From a checkpoint of a small mixture-of-experts model trained on Wikipedia.
Size: 11 layers, width 512, vocabulary 16384, 89.8M parameters.
Experts: 48 SwiGLU neurons an expert, 6 picks a token, a softmax router.
Training: a variant of Muon for the experts, 516M tokens.
Below are experts of layer 5 (counted from 0) of a mixture-of-experts language model. Rows are named router (the router's row for the expert), gate (a neuron's input weights, with its number), up (a neuron's input weights, with its number) and show model dimensions 384-511. Each number is 500 + 40 x the weight over its row's rms, rounded and kept within 0 to 999. Numbers have three digits each.
Before each expert's rows: a language model's description of what the expert responds to. This comes from a sample of Wikipedia text that the model never trained on.

# expert 42
What it handles: Word-ending syllables. Final syllables of words and place names, such as -ore in Leflore and offshore, -ina in Burkina, -ide in seaside, -escu.
router:497505520449440513459528516549543499474461515494436461484460477518502436474499533512505484489527454476441447435461581475467526494429508528484429528534421434522537602498513525503499484531417446382564526559480499521487477457449511546549482496465532453448558485532486489499396576500500465473533525507451498509437590518439482483455515510497497491522523506461470483493538558515471503465544
gate0:461539469418473471504528500546480422476518534421509478531435500453510457439467541526555512476509472457528466473495502490572510544434547466491517466541535442540491550513395515494510481514519493523464481462473423478517470509420575556476500535457569555533484494434567508533466496474527552505548512540488487509550512491504511539480532523576444514454519460455495575483487547476451467555500
up0:441494518522508503523431498517491563554531506509501509403550515483490516380555557484542562472467432530525543482518457545503552480463485515474634506535560489544467507481505551500527539500441526512452426393526534532609492478519502468431472443430487497494455470427468409454415485526512446449585443494512456479430501458545504563519505516543488462508488492547504518516520554476495438491474
gate1:539621540433516471525510471469519532502538492482504475449523490546520508509562538482480436522540508512533463489454506537438571519401482507514514462460488448518529504461589523519448493491467473476531533559461498523481481552480478419496438480508494495519454514507517457492577493552512437480461537581517466450530513519437503519562438386486512399500537442444464498484537555530511564445418
up1:461455520490465485438555515515532522519515487520500463565466553475522439560427513537467455501494454486608493567455486472542524548465509484492538507453495532505515489481481474516581459497490445501481464516483450438512497532505440510520522461446499520548442518492441436456478451494394487545483559469500488484552569531514509532504441529503504458545404530504508443487507486475488528490494

# expert 27
What it handles: History and politics words. Capital letters and word starts after the, of or and in history and politics prose, e.g. rebelled, ruled, Qurayshi, Grand.
router:485511498560495451448492524496482527520518467460535473495508546479556391500481497509473531436424537482500487481450487509536482486464461495509480553537492578522491430528521467514527560395473517528546494496494544529444492515530507490480508536584548569529516596531456572463495489464507572501499476558458536444438536523541471512526536487539508559473516516448526487493510497515514511495439
gate0:515554506520569482453562509510564499541500532525472522453560501417460427408463446506531489477497463467538495414510505524470504534491506550449534473464451485530551474544521486579461365536510475504484517509505593453465533481499478580474553555516551477485540489459442582478485512497419484430481443525494511519461459504605561533521487550448410476555517574508499446516508487539505573484518
up0:521502532538516516570486535486490434522459505537570516523483485528525493432523512491498474435508525559461507515622528451526481570469552534484557555534488495531495455527542494464561532476473505531423558544481586536512494489414487486496538463507530465524480575506530494569487512508494521461501471455556491470539494442523521431496433515539502408518557453526459517533535408465461495511472
gate1:456477452483442512507546446465458513519475499408464527567498536493517486496481567471460504445501497527515497559582567513525490502478513475533526483523495537489493491438531488496501452504507532530486518511396503525525476496477611492456484434503517618498555479519478563462490584528504513439538465566480420548471506450484537563497464471523468476481465481476453492493520571555522481517466
up1:461434486545538496421548476497491467470475528465450476530479561465584515422593425501562470461435507521442465575469527558510545487502491492459502475506516464395556519457536491487471504472516484417547477446556541532555497509523461551476471466509502466500439509492485493442537502520446506476495543526497463525462512510511514514471512639401537426520427413508485544431510537545509546477532

# expert 35
What it handles: Verb and noun endings. Content verbs and suffix pieces in prose, such as announced, established, stress-ing, facilit-ates, indent-ured, often followed by to or that.
router:506500484541423452511527495517460491515585484497475468521485552500536427510377452539495535416462537436518584437497509475598496511516501508530512477446516420502513548498475499421533497425446513503527481489508536519462405525476546503448516528558501515428536510479476463489549477477545524483480516497463419468538541491577549468466532560543492529417432519549493484553517503415536524530486
gate0:572573472459465440474496557467506520594437457449513504452495540517535484450465437449503507537484559495473462422443479500511532528445525531468533404541403520511484517452510514522507532473466499567497489480485559533476491512542539480461508588568534533435540534488453500498535470504476431458441464434549521487547424461519516494480559491516470487522496479507526540490461486543472506523461
up0:510535522548493532542458493557494474490493536484416518418468482514544553414570529494499507534571528485419436500450463500436525487444463524525499491438517489489543463556513489474468442521481494515575523520526424528425470456551495485454446525448465543498458489482504467480418512494489466424551516556561497513501500463451470476488509487487474504484532485573523429548544559541509504361466
gate1:537497463460457501450510475500538512460449449582458609521551535390492534588415496476550567545590535465569462482510580482550479490423475486497465514527482493463506479444518512484464465510479508466517452536542524504501427574530502506545508503512441501471470476502536465483519469512499542494511479469563432533464520506453561450483504547521536487513522523439495548521542514508501516575463
up1:477496473443492462505516539516499570534538579491493551551537496487512455469469476526446532512483440512537524439440522485472481475458436438483476474530515489484545504489523451480584580447496451525519471567463465427569432463543442530468457472525486522573461473543496548449498501485365472499497501479458476451452536463522525453551566510544516536554514510522560529502508483535507509479436

# expert 1
What it handles: Scientific word stems. Word-initial or mid-word pieces of technical and biological nouns, such as dyn in thermodynamics, am in amide, protein, fish, compounds.
router:528510514543494561478523482497424538532593551527537509592439403506496419527560546507495437510510515450450506501528463440503515517490523516476483472522509497509516507466481499512500478509569453501507536436549487498505527460523586453492497477542507508475446521536481495469462549450514458485479494521412423465537507512478494419466546510488487477486455444515514587522459563547527491486507
gate0:554463466494499461514475475475515505500467462491454451544468507492489470495521520494385455537576520477449459482389547542483474491590435438477533532503455434530552509545472503518568495590497528500565500451478583474468420465480514517513518506433512509537452421474474578451517466499491500495480475519509530508473592484514539523534472522475493484460410532480622500466443520489523475530460
up0:498469429549535490538480523468497540445481551525547464489609423502475551495551460435527440490408490477480435515459517512521523565487491509498475523502450465484530441465518513524455487537460449473495447491476540455505494459467472432501497440504425551510540477503526538469541512528565517487389522488483502531504513544436501533455513472492474507489478483592506482495439475559461532456482
gate1:482426511519492502504513471447476493497461499617488501555554502506563486424553449555487442432472468409521496560448575459571450439480502484518501442492503455472492463505526547489523421538492559428446423486553452498486529533448433514469491457534474550535485482500545557502501467507546489469401491482507510477429472465426522485445478465497436533466525435530463480525393495562498529470491
up1:527481501543518426548516550464454427543527504518495465455440476537527494526389549534508513533485539522510458502452475481553495495455567525429559552461546576543461511533553458476535466473510486477447445436467470522470491507439519479465499567522425472474512525486503480502526552529381420489516546471525498592477484473523478562474440519555516489520506500551557560486482470463542510499488

# expert 26
What it handles: Commas and closing punctuation. Commas, closing parentheses and quotes, periods and table bars ending a phrase or list item, e.g. "James",  father, a doctor.
router:571566508476498495495463526512518553474510511530445632437493566482426522495458499559486542556502478555479535456575472506521552475510563473529444452480470487529571411535470474501491475539492484439522466512516514517493509514469541483500452511495536489511478441490527518567500542501470523531513466501493487538462497477564453515513511514468506458571477520492568542481475522527592526590553
gate0:498444537503551459448497537527518576592473520426519552438530544526468438489559517434498450498475554580572495459447530481534505494510463520507487479550520438473524495498571526542473503504445490469539480497479483545513505477572503486569527487409426511483459501401525467449482458577508609479503419542409458546442475534476534528486510462508517496437487514525487484486456512497511494494470
up0:497516526501476492480421511528586511495453458585495496511612476566431491451536493480490494508505527427591499548616551421507427525537536500466485508518531490538503470490499506536505466500505563507515499560548480446464504445443521553537588521512456577486597460521495519524478471571545425461497480477466590529533537485553527440489519429501501486519498518486434515541527570399511509475504
gate1:421499501491477537495532503514510563450477516537558459475528467524503549462507444483478439538517497448552507434478521432434456559604462469531461475450590512538531497419553498533494468546498512528496458504484510481558514531485484481628549487512492502502425486523561533505526490571528620456487478562426473540529518476424497459489548442507479495445508485454412486519450499392495492536495
up1:514536474531543519506509518485395515541576496506465484531577530444477542436477467530532514508538474474458442558554441396532558549493568446454569502459493430509500567468518564462516466498518579497507483527489481538594481536467413503452507445418489418448532525497444476513435574471482478471487511508429454468549484464477521411529470531579525496550562538565521515555509420517505553408510

# expert 13
What it handles: Coordinating conjunctions, prepositions. Joining words linking names or phrases, mostly and after a comma in lists of people, plus from, by, to, with, including.
router:523526550502535541534516492392534570502503562431501533513496527504491511482477467507529499453460427461523546503528555502453484482513522445445480424414527428498482464497504495491565502537563433432500551527524557499486508514469524504494489567494491543518502467584459542580546480509498536451544452530537394544548478536459531552521498445432486470485531504502459443494488440437482481465534
gate0:508502454513481471441442428505434451538541462496461489468493593479501522498570502507529428505506512477446534530464604470502419426523465520503559491522496488492497552534473524505651536497532562514492481532529442500566477500537571553511546448463522511459575457522509507484509478456505588455440459573461474497578498497517483511550503424494460474462447477526495481507570439390536499453473
up0:504482423557435489485443507433506423524545431439495487492530534512429530509514420511499559533517505423504501437496540546437485462489477496479603535480521438493518469511446594496395491479535531480512524434513420487541495516493510537488513480441404495517511534535450521531547555435522544532513566481486424487498453640536484508528502493447530560472544545454519455582428461485506516468573
gate1:467519508517534552495472544497501488483497577525527550456508489526501517449526474446494538531512560463508495483549511500484516481529516511425489475469553477517531539440616525489517470501494513517535471496464533459494478448517513495453518499500492518525590545483482491501535475534528475558555500533525539516567496501526502535443498487470493490488550487543499488523481442471446514537504
up1:533553496425498466460485475502518505563543481449473502443430507515551424515483419544447554542543419507539514488542527501446472546516442543455514545514467522474571490518387507506547517541533485502501536593471511492468539547505410450599448576559507544455481469541511498459486544479563585506527547565499450487470415474516452472538475514490506561480470525560455410464451551498552448517474

# expert 21
What it handles: Sports results vocabulary. Words in sports season reports, tournament draws and tables, e.g. finished, won, seeds, ret., Total, Doubles.
router:442536550433583575607505576437483522500489456453491470548397546524482445520491574539470532460491492465560550398546508486541472519536474478463565539524619457520472545473555433476500484425504593491527509556463514529529534537490538467494492448414479545511469510454489486501490438517467569501480504484535497512471544473471504490580514492483540473499487486513511486513532549484546500494510
gate0:564477494490486521463471524477485521496507529493492492529550533458510544553525526537543475544477423476525445453489518414544528554544523475470564543499468528518499526511433571521476470485527516509520573485519517558466482551487461457541524476482515525563480485487409499534507528452513373509514496456544537512542506514469529482517479451450519509516479563513500486453500523496506534466483
up0:495479511479577512481514432522435394501480439509481480551474505494576489530466480392511584479531504479481483475505556512489531518463505477516518543507443599506501463481440516470505511549521441495506491468413525469551454463560443522410438583533519472471459450494467480467447515532515555569511460497492491526491525424524454501469525466483439466425567537526402433484486542394539542563517
gate1:518577568411516524487495513553460486534497525501468487471403493582524499471592512510498466502487423501462483499556528473500410484538473473490490549499557406531456519459539478458494519515477600491511547565551448545467536455441566533481519399455499503517474479469578488490587470464561433525557455516488519423440562466498482495492477453509546507534462483455487473527532540458551430499454
up1:464481483470480493480457537449418488543565477496484503499458521438408517465481547491481519507562461518468473473511488514411489543541424487470530500512542569452489522477526557512524542521538461482588464539490532523504420505446591492412482491429544488488496535599541474430563516426534452478499496564529513518540508521476491470476484505493513490524498525524495533450511493495548424490510

# expert 25
What it handles: Past participles. Past participles and -ed endings after was, were or be, such as used, built, published, scrapped, lifted.
router:488543452408505483489507512524475509499508523531497449482470503496534497505483531535533484484519440458600503474485540516569435527503512468512509541434506520526460493489510577509478489497435507528482469491495527503517431559485524491450586427520441514467495470448447511517513495495489497455557540510464454531492495534550551453530507453483510458511489451513524472466487493483539432563447
gate0:452488509451508494533501437560473512453443490444531483496473478579475461504474406530582550542433514483488492505497506544558442556555521485520447536522484544530493470518479498468492496511470454525458488540436456447496461524487494537502486549575563497518547510537483620476575517532420513492543448448491480456528503531482499476474534549487469507489507506598521507507515467403516503570502
up0:468462479516500469560527510511570528408547495465588521499548514486487513455477438477559516437524560482443541472570481584509540521428477452532404570517482458549525526491574489515528478477496526523465525524554641525458515469437548524524536558460548441457491567524440547483477400556572515508446473534509508497425494514601526567545494499511532490503488495489503447514530459412439549532490
gate1:484483433534416490452577498503472572495436492500519482506498461509488502519500505441457488491483450531531539502443425506507458454507502501515497493485492553470610515495475496454489557491554561538442472532524538496526535506546530510416530469492531496411514482448459508519535510542576524490458506494508475468507471524544498488494501461470488515437516442529580406521455517491491465534463
up1:529482477517525480539443457541483554548541508500424520490519505500520550499513513496468541545555467470508486549519530510503417463423457505468469519541529562506506514494478517504562498514517539503487464580540429459491487539497506477456458471493582554439514534416441456456435556456494482447572539514443540459423530455437458545527491552512460493505439516529378540505540510540548519515481

# expert 40
What it handles: Mid-word fragments. Lowercase pieces inside rare or foreign words and names, such as Septu-ag-int, cartil-ag-inous, Gaz-ette, Desj-ard-ins.
router:526553508449521518563554474467502443545500537513488453506442441552476476520446556475512530544450466534515497456508507468513468521517610524438453501452498476518558491569464576484519487527522476385569530459453513486539425520472463528470534529512579457470531464475475562560508554481561462473485441458506502499449488551499543495476440494521414566474451453520483563519431486532568490555499
gate0:466448494492514496545507494538503540502511486536481456526522562529441461512518528530455478496463459447516453577451435471525522516505532498487500526496476537522470582499517553480600482502464484538540543496438438525452448478470499501543520479514511422510516541587420520483566498560541482532509474578484464494515530462495455512453524499449438568482498451492497439480450461407499525588481
up0:482577534529516480432520570481478514500531461428502488516513513554621519504442515462493421516480474519515546445575515529441551474563559500492434570459472524517482439505471495497446472488537411496546518442496531509506491492461466531507565504531543551558538524416489550522468511503486639526474424528505541621421484486520520493514505537487491443517567492585482516498460472510505490543539
gate1:549442503541511507504537466484485497442508499535509477429514479520498492471513497487517521519517407466505493523463451520492498555550516506443468552500449557453479476530378536477494504516493450531513573426472472565499470487486459599508579492511434534531458421467529448506462521498431530478485458496455508476489428501430499497447545509516516515460536478577523452493488495525457421481506
up1:412511465515486478479482458505456545423473426556521578466466543547490432472535582478509499430547527431467476530519494562548428415561553554458464524559474507507483514510502561460490471505495459532390460512544542513474493482487539507459499535521419480512511508472545421590469506515521495467559500572557455527450535512500511567483502502538499500493526526419519512511526503497443462455516

# expert 28
What it handles: Space before numbers. Lone space tokens before digits, plus year prefixes 199/200/201 and currency signs, such as p. 70, £, 200.
router:563491464512432487426520498521533560519531462543474529425605536507526551558452498469497468581515448500487521492474457457538496501475463544480495513449468552480475557467470486516488546452527527504510438517515551512482494501535486541503557528497477479545494518541547442515551479402482529566479500534520524464484505518581509530455452517443504469458535504530557444440502520533401494464472
gate0:495438538497522533531526511511448503499479513528505451457492546506508551517569535493490522417489509503516487543468495545478521501488429521503474462492570523517365499448486564491482542524474521465483441513475504504495508503509508507486467583445575519487516574535421523489491536462424520535466411551455525494404554449485496601499500535526488484455570496509491571522441489493546506489466
up0:504497473585525530512495516592532511510550598478473471546510512500529520452532512499534483473482518540532503490533490562520470503433463480502518488449481466434534460544596519510566514526462447509459451454453517522512480526482486451469478438424459506463539504560503459505369500542461477450510502502455541447511541467489490539550465543538457465494551480506469529497509514477508497449484
gate1:505506466444549489464513528464540544496569536584484458496439502496466409543457537466521592453515438457473553442456474453459549528429438477462519563501456494517472571453532505483528483461550502503462400448505481501506532495625574539458574504495528525505531546540505514493402515479451546492556458485583441494519486515503524534494467469518467450545551485494472483517437499519541496490475
up1:584513536448502470548513480493535444500572547503383408489474473507489542476535481526483498468464537520421463501501524524444524542610535466484538497564485534534538527527429431472503520485521576535505554530397543555531495468479568485522443549515472515513478520509546516518495504490454437532477483532412526467495446487487493556453434487469522496453473462530505503478432533503453511448507

# expert 32
What it handles: Common head nouns. Ordinary nouns after the/a/his, often before of or in, such as village, town, role, family, estate, relationship, safety.
router:488467505497462506419540508505485557557523555564537475465465422552478497547497503502477521462463581496476464441455425492566595554512500491576475453536490483493602480506470547507480487458469535502505417425477468478534510527502503478509455528459452515459506524482531502437544562466594451443520515505478489580511449491532566524484512524577533489523500427449576522471521512523492582508523
gate0:458493551584556513547545520471512483527430501510477529485540548542506530536453471539497457517527471536536523482513534547459445421467462536477511482574446547499476490468536504497498517478483508504513449581490504506494480510508453499457495512521527541482478476509525488485494551498445521522498479541445527532526483528505463530481491457496567424516495500508582527466547441420543507477543
up0:569476592445466540459462515442541527555420461537520485505484512500472486533424486547450466552553489539449470489451490527523509514501512516443517515508573514480544496484489518517552509480491596484430545407485539518545473476450512472527460473471586455560432545499524481483449476510543495559460477424539535530555551422468553555467494504497475554521530469477500492517455479558415511434497
gate1:539560492505475454541569468452510529494476502574483526499454483435480467493556483487527511531529518577463506511529492520431549628528585524507479570558510436543487527460418520505530501515527556506478529469466449498502489469581505469473511550516449457617471491495532509538493462479594518480486464540491443532497525502552488467551484543526500550458507473556511540499526498471473557487490
up1:536460481505440444557528465589457429575579467480468495502502451533543473488508489553461509491531465576507491529517562562497493488468610480521453498469517503501472495541488543512508429501509495490508447480518462527518491571582530494580449511593564541558549479509573527498492505478520437449538476392542535433463482484433473533543479420462618472481451544495466499489497512495488542490521

# expert 45
What it handles: Syllable en pieces. Word pieces like en, ent, est in words such as Senator, Senate, Often, plus year starts and spaces in lists.
router:506486496523496467494539511571511439462392535479473527466508465531461519425469574446510515533475460530444458466501479493518507454455466501514509492491513551477542518464483471518488497567468536517577608509503428516454559450508553511522393571421485462538514541495521498459537384541492543516489499540450513507539499541512462524563532546524533512528512538480430502566482524428469558458509
gate0:419496551482507516435465485471490512471573513461564493521512558454479487481421527512460493553417516498505502519451530484544467467534435468463568544538566526534476524450461542484473471485529494543493474471490462470470478464507440506480434511438443441523570472439474438517441593526474438538467510505428451440489499456483484434503491514593506501552501445490567516536554520502519453521493
up0:581518523488480479398536546468512489509527491505521559483578484410515555536526345479567486450538514503504558570518520569468473540467480491508423539476528472530528574489472492513498461485533451412458537466497562487487505498451522464526459548458528418505533536461609508509542494449443553533541519518536505534493508525531481492504505557506478560473427513510547474532573479459461525530480
gate1:462455557458499517491507498518484498468579501496510537414473484474543461513539465516499480517463557547511565473471506447539543520494518531465496505497559480507489437484511530502505488488512483496555522536470532515512541512532501455498515483527494466477490394440451536469467526454504462514472502511517468500482463469453455410446532520530477543464513520473493489484491482518532452479521
up1:518445518462593553526447470542492549551449472489514494492460479483445471449491542505597562564550458487547486466520440503480464465532446464470528512490402494525472530505480466546463528491558486559462487513478575478479468494541550494535541461466494531459549496481445482447479517487400537529533493465517457492486535469524471543489571588464524533455538514516508449434503500556496528567479

# expert 44
What it handles: Prepositions. Prepositions such as in, of, to, on, by, at, during, especially opening a time or place phrase, e.g. in the 1950s, out of 33.
router:497515469505452525460491420487465490569468490469521507496578538476521541477505497486435542468433547474467482475438542498537525447576535551442594530480522471464450491491494502477577477518428507477475409472494504509503473532493544480505527417483500458470475522476469457409461441424513485473522489479506525497460497443499544434489478494485519496546559444452538493554430433520458534510487
gate0:512495486520446524486427481483511431446483502447494529488475470518459484489495498465501467541543452436528505533399462484482482546520547509513434527560430525488522511498466461540489441516449572460510498539533542545460466475537514510525437411475510509569439433409515456530480507465497482473473529452538518439389477471514517507506495540570469501558495528545510538559512488471544518492461
up0:572444494525485440483520521502423481504487479479458521507530510444511569592430538516511433554537476455624446521503461472512458451501429486490571514504499503555523447530508531536531486499491500433458487523498542478447494565464537576500548492490507482503517566454489537520463532496533550506585486526479510503474532531517471551494586524571513518532551540424519502540479512460547478403476
gate1:543528494560514517460550545493518496446594487438508487517475498495491555420422596466508481469494542550421471467447467469456493600567484450447552535505606533504477453407516418531494490518479471451501445504489563534471488476497504508551536500535442557426399526475513513536450572526445548474495490469562533517506506526553531569475494503542481439532412454502505471505421494527508504530520
up1:499514416479550482418428501475524459501418507494518519486515474481515489451474535522474470503434435487537574538454437602500532541506442456469502536545484511518560469497467502447486493491526473476449518468455521500460480537465507540510435549562448440506530460475472521589480514523458512508454517521448453526573477517480520622482471540523465533413470537489479499514431579537562537447502

# expert 18
What it handles: Prepositions and connectives. Prepositions and linking words starting a phrase, especially with, to, for, via, including, plus "to" ending words like de facto, ghetto.
router:488564428447524503540524576414437506441544556504568535533550568431503542393468467493476483492476517525520522499519455514503489429435491554387568450499503539496476421471499503511491544530627447463470494572436555543478546506456533503503552471504536481506506537462457475473435477459464581491503473491510587506444527538511522461467549481467480529547514490507448489521482490475455444516532
gate0:521515529471520417548485489499468555457445492531459485469502442481480538507546520540521497574483505550460542459528557460494518558533447533479456444473467530518412463518425440478472475512492514456444507407499436485472469480467422467540498410449436479519418506524482504497537517538525496469487464430469464541575492472537476430530534496539518542542440500474496550456456501517540435553459
up0:445486427448518541493499490498567518508417459492512500547523516534486526511491511449552514525567473544586450450550518570514496518513579531478436515430463400529505508519461431506476519536460521451506549495541477415542494526524457504562528423463568513478496515528506475554528531437475557486570546489486420510483432458548525494470513432493510493493477529440443508473457534514505480429480
gate1:578486479461526531517477478459499538502541451587475484433454596458599475512537540539538457451445489502551480485462558537490480502490518518544533524500504562541490544458543468511563481488478457553511539420521574538567584490502473495486524498445520559454415475413468470458501437482603483468504500473503503474548516526522512464519538497519500452575499468564476527549548473458515514457529
up1:574441503449641491513461516426550512466460525531441514525493503552562512515523553454500613434470486463486496495442483528460516606502520424446514436525417481539498498551431550466470527476475521445512472436564542472577403490491484505543477508531506495530552479479552408429540518502479473492525523504536546531491547500480503475514430486483538522446509484494495448475531472534505529474512

# expert 62
What it handles: Word-ending syllables. Final syllables of names, Latin taxa and other words, such as -us, -el, -ia, -ensis, e.g. Lonchocarp-us, Hapo-el, Fricke, grammar.
router:529463560551469520476592443491477560493418545515483539465487475464455415481448467510522493544535537565400509503464527557570410497560514491457403468517486532416471527520505533462491450545503471481483524417503458481478572504475569513522520476500503462509547498465580604548528533537480457461580566532561478482564519492446491470519507581579541601515502421486519555497556549516499501487562
gate0:469463524493548456531530503505553458476482534492444533563450543498512502521469526516523482518545531549521478492391474491487452489605501468473519526500508491464443498499493552484482540483504462536477502531510516465543538527535470442516424529460525513492477534517512518487510512422460515501499503474502399488446466462489536453490447482515500554562573391473539511471451440518510430516424
up0:491491453497502461493470520517455502444491483542480469499466463439422479534519421512441536448479514479599499527506515520500512480538565509500505564484490452556392517552449565480466489496457442457495518564528557520496501515394536526440530560498446495546450492470402570464510487483500454500512434525470505522482439534543474545423512572420496490465470478490470510506474513461504540466526
gate1:557500492496545462480484463551584495491522494502489503509475434558456542607451528464508525475551443518456477501535511495471530547515496548518355516518460562502457534502474623491471489513543419503453514428453533478490538484444462451579504492421522494580493511448526467476467479576546506496472459466496441530471467585469518533483445484545443540455437460443497434515488504487444538457509
up1:524489457525450466477537513523458486485439528464529513533534468500526486440555395491484538489506493495475489503537502485493550432519511506519537498520546492549527465506550517509523584487479501441519542500524636539432530503547563530531508475509534509467466564578489480531541456497497443478501492567569494537497551493575510419533536501576495417480560489539521511450454508512530476479380

# expert 54
What it handles: Table number spaces. Space tokens before numbers in stats and vote tables, plus determiners like such, same, these, similar, and the g in ggplot2.
router:521555505465515481507488497518554425517545528563428537482538531488437516534456484491551501507484468433574511527444502535467494498480508585443508520522557511517515476466528512486514558475498484562475535559523494488487487413506520512449473497487537484468435557429509457488528511443448480425421550501450507446531450456505485420552500447517412484497554511547483571545485475528541487500467
gate0:509426507543502499544497474512475473492485554520508554553498530468539513534542503443515537472560513492480460544493524577554473500530525511536532526492506568499423552535502461477493543529465565480485493478466519466554470493453499444591516406464509485530538466501400466469509494518557439569520487468498502467487548495529543516520479497497514467488496535568554517446561458507500508437442
up0:483514542516439478446537461470512509423466528513508559467511552460540574474364468530532500520503536426430543559559472481483523465567513552513528486517481515560482466485490567512451497536522505546450454526444531458446537558548522519428533574514500556455507452472556503499528512547496560507538473489429508512517543404533485468509462486511534503518449491486405467532523466544553541485501
gate1:520479450517512509543519473533531471523444504486435497520542527520412510568470466489482505461480525428513489506533486473547512476458503511457435530495513608454554497551438349495538491506471566484568484475492451475501412438481480489456466469417528513499537526418405512450518519513492507556509406525475453494516526476457585503434528517498515469548540505398436496502613510538525513507503
up1:523538478553537486429503495512524473483626494498419485479526488503467532507481536499491484511502506542488534512412460454505473506488477468575442494451528552485487488616490518518448527524511484475487513548540515494580508509551541529545414435442496554476464458449521460491532525495456465501511483542497534512517478566467511420513476499473549492438502497538607446459506567519453546487512

# expert 60
What it handles: Location prepositions, directions. Location words in geographic text: in, within, near, of after place names, and direction words or place nouns like south, County, Airport.
router:454455479583513482503496544525517477473547517503467481491525506478440453482516421489473457546508523533496490547504469513500527552476499555569530471499491524496546470472558514522488510515467544485480535538508508555552551543530463555563470497555484513525505516513434472519484479474519515462492594521488541498495473531482543491473499451420523468514538541422504492398520524499539546473552
gate0:494523514482453488504487518534451463471535518509458536575534512455529515493499504515514512518561472431502465562520495495450497484417552446486601483472488538492467562533546499489585542491558480497484515477490501532469523458461419526456466522505469530480475497503493482511413528444414514521522499463460534511499543509523459596496518496476527391472440508544511489488596503520555511577467
up0:532479456517526484527504475548488499465560596510491563419483436483527427460430563548475532517529443485513444499517472522447551546418537485476489539478539563464458459577571536528489467493531473460462502558550575513548475534465450472482539487481449507495494522441494452435468397500537596479552434548551411489557483479515474469524480510545466500473483469428443464588588581534505404481531
gate1:461535510533491465442502486485544550493546531538423527528499559542501482472519529508470500521549504508505508540447481515463507469466518538566481492492522442484495474489488549497495512486526476431457498526507475507473484492563493397478533556428387504517553519450525492473470477586500470434546544484514442502437466519483460476520502541454499481506459510418451523533551492477542470462486
up1:481560481494501494547553519512511526520455484527493485517542487530493553510450512418499461516497482485579468549516537467592499538441451545495490550487468514503557514481548527488538475470460436539456551496441503526538538472475512474477466549555504507498571525497461512494484510473445510428454566531544494432542514448524504511473514515580510502482513469544542497477567467494432546443469

# expert 37
What it handles: Table and infobox markup. Pipes at row starts after rank numbers, equals signs in headings, and infobox labels like Born, Genus, Coordinates, ″N.
router:531506560499509449521434493479526561528456510536467502561555521431561567556522498553530518524557513491551599524532500555439503483538456466563494493429530539496457497417499437474503499464466569422474458518522543546563497540541485619544506471442500501486533456542499511555492495566471518481518492480464504515442509474428500517513475426467469521467516554537570515498517496492477576466439
gate0:595474489527475501499398416497433484457535494547522511511518503456505472474469484484531489528498483491492454512454507507503531522534513507554520557469491547485446531468372534520386505519520469538484490495473538515388482469511512505502607554388543419504579513508421438539496503518484486438455428511543507466666511515517482508506498501470497518553478538494524489498475528579490444436463
up0:478459542475457537512520543477488505516522489550454468520518510425476505510447505492474494513467491528489485479544464470445516570538454539508484491468538486513477488482538465513599480526490459493539603556509438479529460479532478494495525545457479380504497479518534504488523457516474432483473528506513575506461490452502497466506512386542486519528515499483459480512465496472501530468477
gate1:515456497486538567444480462519475542508463518464471480506568476510560490498563450504483466492477502454506536509458510488557490491393555471496548459554472505494513392473579415490523503543493425500552528546504532469459437524494492455469506464619521451502450467609543495482572504535516584584482505552410487436573567563465491433521492470455475453414465420454547507523510580511586462527500
up1:572480472588472499467501509517472480509534495525465493531511479557472552499565485512487522547464452507477482506503518567476579464503518452535474547447540506488503512553537493480526493494479489499509547423440578459501500539492486541504487500449472479513492507504568493558490460544460446569515461496447482465443489512580517425470508490516474506516450470475493464530445508540571448519566

# expert 57
What it handles: Word-final endings. Last piece of a word, mostly plural or suffix s, es, a, ley, in names and nouns, e.g. Wolds, Gauls, Gottes.
router:505487500514473534510533549474495503513424500448377432469526513476509443511534526524503499507514511455397530513541486523487468487551483538496456478532573503459565472547591513498536408501521480488514502528592551474514436544514492528498481462492609492523540505517541454484519522473536448390564549504554567511505513490530426593442540453482597518495500461444590502536517408527477539469476
gate0:545537572448526501510575520503472564451522468509498513504562522511488475474465530440518515522490452463435492539480510491533478400505467521550556542501495495485517470458548515496556498485504457548455575579485516574391538524477490484558476508498508462505550466451513480527469576506428560509451470437518462499517518429475502475455503472493512509505514476541455444438467452478487509519518
up0:491481572439476492515526476484495509500507487428473523433482430559486463543429533482449487481509507505506534411543493444419515571483417497498518494533524551499497464461495556504380447480505548452470490475520507471523535475494500547546491540552471443384518502532552518473413512516508517464472526562537494471452473514483522449493476486472559533407568530475515440505499460504459493507530
gate1:460486517510504595465504474439521543451482488553477535470470506479458473470439501489561495537492470553575482467515543502545479508534486524531463553551569465540522617484556499502505519452457440504424544544496431515464544464402499430507481538447548449533483537534452464524468444499573572495491455496413548539559581481519466555498539541525480538599511492531503542535461560495510496453504
up1:490549511512529521545516502466431467538543517514474471525501538508588538483542488518585561475504614499500409500573516442437574447562538453513504482500467459469522492528530505489523499475548488518527534519553546551493519529484498458493583556503469541546543493473468602477482493531468565527453533537528541482535443468537489485582554441524499486468532529493516497456460471546546483524467

# expert 31
What it handles: Table cell separators. Pipe separators between cells in sports results and data tables, after scores or numbers, plus semicolons and that.
router:536490482473567470509461519569580459455531540501481511486520445573417519561442537558480499565449473518479464485542487526502504493511472542603529454491495519447473515498484468534527475540546499490481451476524510465476571547434513502453513497439551477489518454538458509485494494566518522539488489506544502570503484492516477464484459506524426463599529514501519568472490533449559456519471
gate0:456463556494475516405514459569511498425474519496561528503554545498493524480407485467554423502500527500535460467547494520536526490500523528519473470531501502556525508490491538492528504495487550416555478550527433502495477476524395564540454508543439461483518485482570506531484529501486461515446531479529492528444525521549504537506506534440503520543466480485516493360457466538494451531493
up0:521479535549533517552512512474536483488491431420514474516457494485546557417524491495511373468494499489532495454463457493480452491536523508518485495511488559479472437439479515464492561429436461481477530473526501532477531490529500525508481410389601558489547479521615537545503522465484501480532475512551556499525455493498537484504458476516531422457507417521517476537486448502519521528504
gate1:443553491503519485458597552524530531508509540514545533503485475444470533407491503475501474445465527487539529536559538529486536440477494503496470556456507431494531502430576565503508507474465432551557450531467596556516488512499524563527514532521399519491568505525480564565483439525606482547487552575475520483510536421509493469542484542488531549536578505450481490490520499398450501517563
up1:418514454580559448557469517531552593463544505522550491508507515425494551551524570561498525516463511463485464584520445475491466454448485479517478520549422506483553476528518457512481515502526526490450421482534446499492506510588483479482408499534518530499563455455541531488537530488483451512493540529538463509437508539476500541467536524474485504497443509509521519524473477452562521455510